python train.py --n_layer=18 --d_model=160 --n_experts=256 --experts_per_token=8 --d_expert=32 --d_shared_expert=0 --activation="gelu" --moe_layers=[0, 1, 2, 3, 4, 5, 6, 7, 8, 9, 10, 11, 12, 13, 14, 15, 16, 17] --router_score="softmax" --normalize_top_k=true --routed_scale=1.0 --balance_loss=0.0175 --balance_bias=false --init_std_router=0.0151 --lr_router=0.0013 --vocab_size=14696 --norm="rmsnorm" --norm_eps=1e-05 --tie_embeddings=false --optimizer="muon_variant" --lr=0.0201 --beta1=0.9 --batch_tokens=131072 --seq_len=512 --train_tokens=779700000 --steps=5949 --dataset="wikipedia_en"
Below are experts of layer 12 (counted from 0) of a mixture-of-experts language model. Rows are named router (the router's row for the expert), up (a neuron's input weights, with its number) and show model dimensions 0-159. Each number is 128 + 24 x the weight over its row's rms, rounded and kept within 0 to 255. Numbers have three digits each.
After each expert's rows: "comes after" lists some tokens at least twice as common just before its tokens as in all text. This comes from a sample of Wikipedia text that the model never trained on. Tokens count by the router's weight.

# expert 245
router:143093111146134115110180122101124129097143146140094136170129141098137147097145133105133125126131121124155127143138116115138124156108121168135125138112152161103108131096149142137135117129077131106135156141117118186101153084147108136118132098143172122122127181120102182091154141144121117139152156129110120104084151138136141086121138108144110130093146152148139166118140098080111085107166088175093154076143112105160142081175112140140114176096149103141142100129086122138153102121128150
up0:166111096133172134143120060125140127125125086149139108117112126124141148100089124170118127138134137124129157168172113093163104128111133152158105127147177169114086116118146122119138103132163080058143115111130121138135143124181114163178068116136112144117123096111110178107133116112125156122135188108145137118146146139112148103140124097126117144132126094124137182115128149112083094125110155142120131115120108075107151122132128124125119085142117105129138106089103117130110113163143112
comes after: "\n", " ", "1", "2", " (", " $"

# expert 125
router:123122124136112089119119100113154129071130142183123103126123128103124126158124126138159099118162175130121116099130130116111118134149101106136128104134133135127136095072093118096109110086083111140090094070141092117126123169094079100139161154135093153146072123104116126119092095128153147095136093116117089136103143133154111108115117153121155105112158118119080148139122127124141138140133129138084122103095134145154113173109087135084122157172131162120120136107145147129090116084155138
up0:121133107132095162116122139140133095094056100153122117099100093093138115106122092159115133123092150080122154128151144143159141117140095134154133094113180159127114132143119103137148152154113105119156124142150098076139073125160094099122092108116169147122110141160145109099110115140116126141149144128164143145116124110088122113158117153142123141129124125139115113203130122177116153121126143134131113126139137160144146144084155148114118161115103128105109107178122134123124142169134202
comes after: ",", " and", " well", ")", " He", " he"

# expert 198
router:114092124150134117130145101127077113102148150146133124108088098144142133122154067104126120134146142098126104097133160139115077149113096115117119068181100124148114121130094096107156099128120134100146141143175116160121156109150112160125105142120116120098081153109110140140147178092153134095119141117131143089141153098088133180113143158121110136124132118115089135120160121110165123157114093130099088058112156104158140143096133122131123114122132120098105131161135102146135123150087160
up0:110108144137121071092096122127165164170128118176099126126101133152098162078134113095131113126142042107111158130141112123131125081158165108148112156165150138120110124116171128131142135120137117144150143130132141104135133139130096149154150102105137100103121175139137156119113144126149091123118139073128145107133092112191132119165148122125121123159132161151130152164136121113100151073098127113178163103124138107110151127136133153094143090128138130146128154146113114133133122183112142
comes after: "0", "9", "8", "1", "–", ":"

# expert 45
router:107108122130144190105153096092080109169156122148113132121103123124122162091158141140117154118151159143129097076103110085165123108106144142149096108114146147123159173150147129132084099086114095139171158094111143112152127128157133152104105134130136099145161103091106178118125131148142112110104124161111136104148110095132126100116122119154150122147161109143103120103116145136137157110149144148163112158128142147148137147162155125148142142174093160144102103110139169121166159112163091
up3:099094109101117153160083113127118149139125178102159160146157118128128131143146125149160133139121147098171118121138139099129092112126112157142129112103146110147116150124108098160103131149153131149133140149180101134101114129143140123094116101108126190134124121189116109181141129125123113070117145099120121117093157134092127118132134089137075162133150093128121125051130117118137104139140134162152076113139102118106127140109165117136147151127112145191116081082114145142126118146143149
comes after: " is", " as", " was", " a", ",", " with"

# expert 171
router:115082155084165146124140151163150116143118154132176144124146129102174159123100150104104131097146147101094124168140072130114155105111116125077119156123127144092197163109136113126171143185132148122159113186148149082107099145137117128132110146136131139092100104145110126162152125103131100128120115137143138167131117139132152158172151132143116104084139148181116128131142114102129158136157147131139120129129129161177123132117145161110132096080136129122143168130134101126147122132146114
up0:084129114093131115142160143151116141149110136086119126131075082114156144138096143118138135073149142124160145118113102137112137107143138116125115145113144173153132147140155138165147151156153158132143139150139090166131139103116124124076095058130072145159129135132119141116135078050132105116143146130102142098121122123119139140145150139131147110075144174115114121112143147127088130119101153125130143119179142149091173127153127150110143125147110147140130098171099100122132135146114181
comes after: " the", " a", " The", " first", "The", " an"

# expert 200
router:135128128124177119138117172124148159135143103128123210123179111144136151110103147119145105114094150157154123083088146160133126126114158139175141086142153145111146080132115154118137152172089065146102140144101158144165132138116094126190116144135123118160132141112107154146116157131119168106167092141122147125132128101149147140124118086134119105108120141128127135199142125124139157145099116091125081113128112133145143129107135122141115124102113150122157145124147131156119076121128165
up0:104129099156167171107117116099188129128121065174105133130153147114110158123151127123135088163116157115121143084111090118109136130168139114123145115129141112124079148188125129118149119111086120134164144131124142121173140117145097126148133143106125141125117123139143175176126151128186130145119144115141122133110118155103129146154122132078117109102139121152109131114137138111127108085131185112123091100135151084138127141197104120113127114169123155149126151113129160119143147144101188
comes after: ",", ".", ":", " John", "|", " at"

# expert 37
router:144149135107120118109134127126086150153146151173124110141107102121121147124149140156108140158116147132153119090091100159137142097148110119153092124093131094108136131107173153151103117114113124153162134128111115143098157103134111111129095104135134099171205105065163134104120143152151096109113168122126132119152128111130146147087119139107147170106113158148086146119155118116147138129105147111157097080117161128125108122143104180132167139134148154145090091195136143102117092120120104
up0:110119113090125116115114146130130124138113104161143125148144114149134122127095124117132105167138090105127116121131132168116127164107099150156132123124156151139121129058138091178157132152126134152109121100148117110156185108142097143130152135109136129119149102119108141058130122105134114158127121138103113099113149126107137134140112126107138169095135147144118187109114090117078082098112157098159128119166128149096134075171137153154151122144126150175124130120107131176175123170134187
comes after: "'", " with", " a", " his", " and", " of"

# expert 142
router:109089124150112157143154123121135127146138129115139104098100138137185138131140147094174136159135115103072153124136055126156137168133126100090144110148141126101136173164112147159120140128133128135088118170113134095122143133175095129164138135127092122140166090157132127165118091084168132149105130083129135143132149104134093159167142092132118140074125163135114148105128145135166136127156128121168119154125136165126124081126131138133147094110119160116147153155086096136135099136131104
up0:132108108138124182066176089129137128096133058145128154174136110090119146118152110147129114136126144132117131147129117141163144102139123147145100114160130156143145098138182124114152152165152117123134122119128163145107092155098123139124147108120159136139109154061101158150155136093132134117133155111153161133082135126101075107118135101150110109120139101151123153099140119135128125129151141144112125096145118134080147171114131179080164097090130099093123118107150170128106127124143118
comes after: " the", " a", " The", "s", "The", " its"

# expert 246
router:072189124103138161143147129138093125135154134110097131136124180139141120137110124181140081120143153175139120103089131113120146120159155147115109120172133181114126124105136089084152134130163148128147145118156107114133101123105152139148154141141136109125139113141112119146156097130119129165116131132106129116145132158107135174139163102088151127115134162122073153162127126168139142141121112117116099116129162145167116107132125136166086085132107122164177104129184162130085157106124107
up0:100172135117109140146129111133077119093112125126090122120164142130171141130073133129117128154130150129172141163148111092159149129142132117101108108127150139165147119124107089114181107140120123114144145083100135118082126147129141186175118171100136154170124170115127123141180128108128126143134124136133119090136120116153107125196139114081112106162117112125091121147129131120108120147122128153131131128135156099133175095111147143138107100102125147129145073102130123160077124186147117
comes after: " |", " the", " and", " a", ";", " was"

# expert 54
router:102128119158166108126111156105151140159098123159105144168150135150129152145116103083118099107113143115175126098121141140144138116102143143153121084103131159121102080109114095147149128116115061103165145127132146153162090137122171153093113135158156127136117154109127156162126112106135195162155124151113150150115134121120139092104104108128135123107147133143126150150168104104104141161107147112073087121129141144082113129136126111164132150114162149097163121152159160165132154099158126
up4:148100107133138120129147125126132159148139093125093179126128151102121129155059118076099113147126183151135085128153131106142104136130166127123112115126111138106158127094129120146161137138120060138152098110128148102164118120120094119124105118115145157101093155112138145162162134126126112110125170126147098133132116110151133142140110156138163115079132091122118110085197090144101128119135114119102105142162138153124129104130123168138186127141176132130100140130066147146101137145137166
comes after: " \"", ",", ":", "-", " and", " of"

# expert 126
router:143147162123127130118118130128152099132141137133098108099157141145150154147143152105146169140122097090137131126145099159120144145133108138092160165132155154109161181123120112144146175145094129154120096172100122105106116116159072145177137114129113167135133095158175132209115108100141142142109129117123144169123117099107142191140165136137118145078170148108088145122160127120158100128161145103151137139100112144137121146135117171109112128148118160124152126138082108119144142107136112
up0:130119165152120124159161130095145098138136126098096108126114081117138140141142143118120111118153123136120127159093144115124129112121106109118160193114112163148132139095106088138159164132132146105126146111103130121086130186164128163161129159135144169146121084129140130121146132127094107111123165100129167143098067154098095183200155111093128123124119147123104125104118093114131148101138131103162114095119137079156137109139131178100131135158159088119141129136147128104126133134172122
comes after: " the", " The", " his", "s", "The", " this"

# expert 101
router:086114131115136146097118123082121160134140178099189118137131120138106102110138077093127151112115115132125110166168148144137113111130167111105107134119126108149093093152089149074138162142136152149128121116091158130135100124093157086121105139104127096100159126139119126076127109103149089159148121099108137140099124166114114129119163110167109123134114176102162149146104136104096128131132103118120149106138143127155146108173131124118099143160117172146121106145127142075144105138179092
up0:106085122123107086130141140130104101154157126098109135141135158097122038138151097140128123163113129133136116105138107173153171122103175129123129150152150146156138132102153136106112101148138102132147090129114112121148118110130118115123128084125168124149130176106160167127103139122127121134087115097160136091140137115121125122162105183111119117095149145149168147156179083103107140143102125156077118098145134156103149134110117153117128111098123146153074114119151114085091147115136138
comes after: "\n", " |", "==", "===", " Al", " =="

# expert 195
router:119100109139153145105112105110099121148108143158106131127138085117117160147133146166135163170089092144113100097101057110112133089144156156160119125099144149124172173109153147127083091094106160117173146088134130099177114129123132154139109125135140131118160098087134149102128130147159122136097139138140154126116083096131140117128110104139153109150142095134082101107106128116155130120104163142173111132131178113111117133151139182125150141153134152139100117102143159115157120098126097
up0:164153091124173093155077091097075156108158123137120121125146118157145137172114112129126093150106160137145122112122094150153144135152172116090128092140119144156127120170088103115150118142170132116117082113149136151171146153124152112141104115131117118103170106146124120128119097089094156108150097124125114161112145138121096095145115114095133112155137120085098133148118156131136125163148147117155115199171135113148147120159128151142152134148117114134120142070146121139075110139121144
comes after: " as", " of", " is", " in", " with", "'"

# expert 5
router:107147115165133107106134158146182127131154141124103128140105153169132103118143106127157127085078151128127119162106098126123107117112133089140140142135152129101093136152114122152171134102138168132116132104144151128186127131121124116100133119188169116159178155099087124114166088133136136146148104089144163156128089157144121083164129104136132145176126154139083114142139148102144122128131122082121132148093153131126129147147127140172157124152184087142135123136172116131136095094106125
up7:117100097135122142118123117118073085152124139120132155175164119099097153099136046145143135073090147128122171157154122108109087116120142140132128110131139081149165160153096134128151161157120162126117119124122175113116133180116113124119133131110135129134099175150143122101134136141086118133097141088112162117123149117159112128152170112126125140129140121144134117090134135127116132126127135140114144117105142068107153128102110127129163150120199107124117094155109103109113087077146139
comes after: " |", ")", "|---|---|---|---|", "|---|---|---|---|---|---|", "|---|---|---|", " non"

# expert 169
router:112099176137166134089157082134124169114142145152129116155128137115134089124122154104105117105138139136141147173137114120114127162128102142138154085125136120120137135089155119111084130115144109128113112140126131145146095117151145139081148086154115093133116129120165116153168133172177168161125106163096148096112114164112102144086113156088156119161087114113130116096088104127158121150122094139102136074106106091134141101101137104138116105107110126118156078124099147100119122099082141
up0:119128135115145108143106146135178120110102105090126133148107121124148142130119137139132112168102081135154148138089139137094161136132135139132139150151160086125135123146126133123169160095121145122119087136114130117106139170130097147129106155100193111134123106099170093084138112159147133158100127086129132073148175119092090123098100123157136148125118160145103147164133120184083075129107135117105141135125157152117132109107126127161087147118153144094127149174153114161115089098101124
comes after: "1", "2", " ", "3", "4", "5"

# expert 149
router:116168165174140146104136170109148126143085128103144139135154126143107147133154153107141117078110163142155109168103124101140126142101106157114115174104101102144093093144124136122095158154146087134168090107127124124169135135134167176130085140126142115156110130111100110109120126131150152118142105115133136105121092115064133122095099105122138145082150111093163089148151171105121125152183136158081091134087098149137112085128108110110149135118144110118137151126134120117121146129148122
up0:160154121130125151166157143144124112104123149129134148140117149131157106131097103130125174101134091126101182132145138126120153181139139095119096158147119088141051109097122146124159106080140154095121153147124119109145093126126133104149093122101135176131133170138104129139134131104089113137163095094147163118116156168113105123145158116118069120122156120128150133092147162125151128107170122133132139111099080119114172114117112126117157084166141145125092121141091133146121127166158144
comes after: "2", " of", " in", " (", " Ch", ":"

# expert 199
router:087119132130096118109144116117147156127102149096130174168130145120134157162126124074118133196129133117147116123154084090135120093136183096121164150127103084144149096123141122143105128146118152103148113101080159140138161154127122133170096079101083149133125112094108115112164109098114101133085167132097153110096138131151171152094144102150117099137117125118129107137109150098127146144157097140127138092165130132131144117150126142113135159162143112174156125127149123096139107088139110
up0:089142108152099184120129129101128172130111120190136113153128097124129174133120131113117158167140147146196104091146125126092111137132151119114160122126154106085187116108107142104137130152111118092116092116101168137152138133112136134167089157112121148117105128166119095134152161130130112140127158175143142142110117122086141114112140123099137120152188078156143117122095137158116123130106112153100116128093151129110167118135112179108122119138137168160139167151162151111134122128139150
comes after: "\n", "==", " ==", "===", " ===", ")"

# expert 61
router:100129114169092151200109068113158097133144141141102130155102083135120116142137161155165107150062137120134107072167101128145143135104123128119103159120168117133139103153137139142117137111092146157102148096167136159131159137130134095148151154123099166129106147135124113150119165113116140137157145108144090112118127137142115127120113166093093130095139127135135127100152130105104088129174143158070117154124143150178133130145138102136100134143130122138157151118103124155130176097146131
up5:128120148089087118137115110119151127114120159163115157117097158162109131111084110139108115154114157132097103190096077129131133151113140188123072119140130130134094085110120148142156134078096158090109132160137077147127119141170153152130131145119141109126134168170106125151119126133132154098115158103124116115182088152138122142152169099153142130107130134134154091088130164094129103149138127167128142116141126128107176129129094156117128160100120111150165106154112122143131136116158132
comes after: "-", ",", "\"", " Binomial", ")", " part"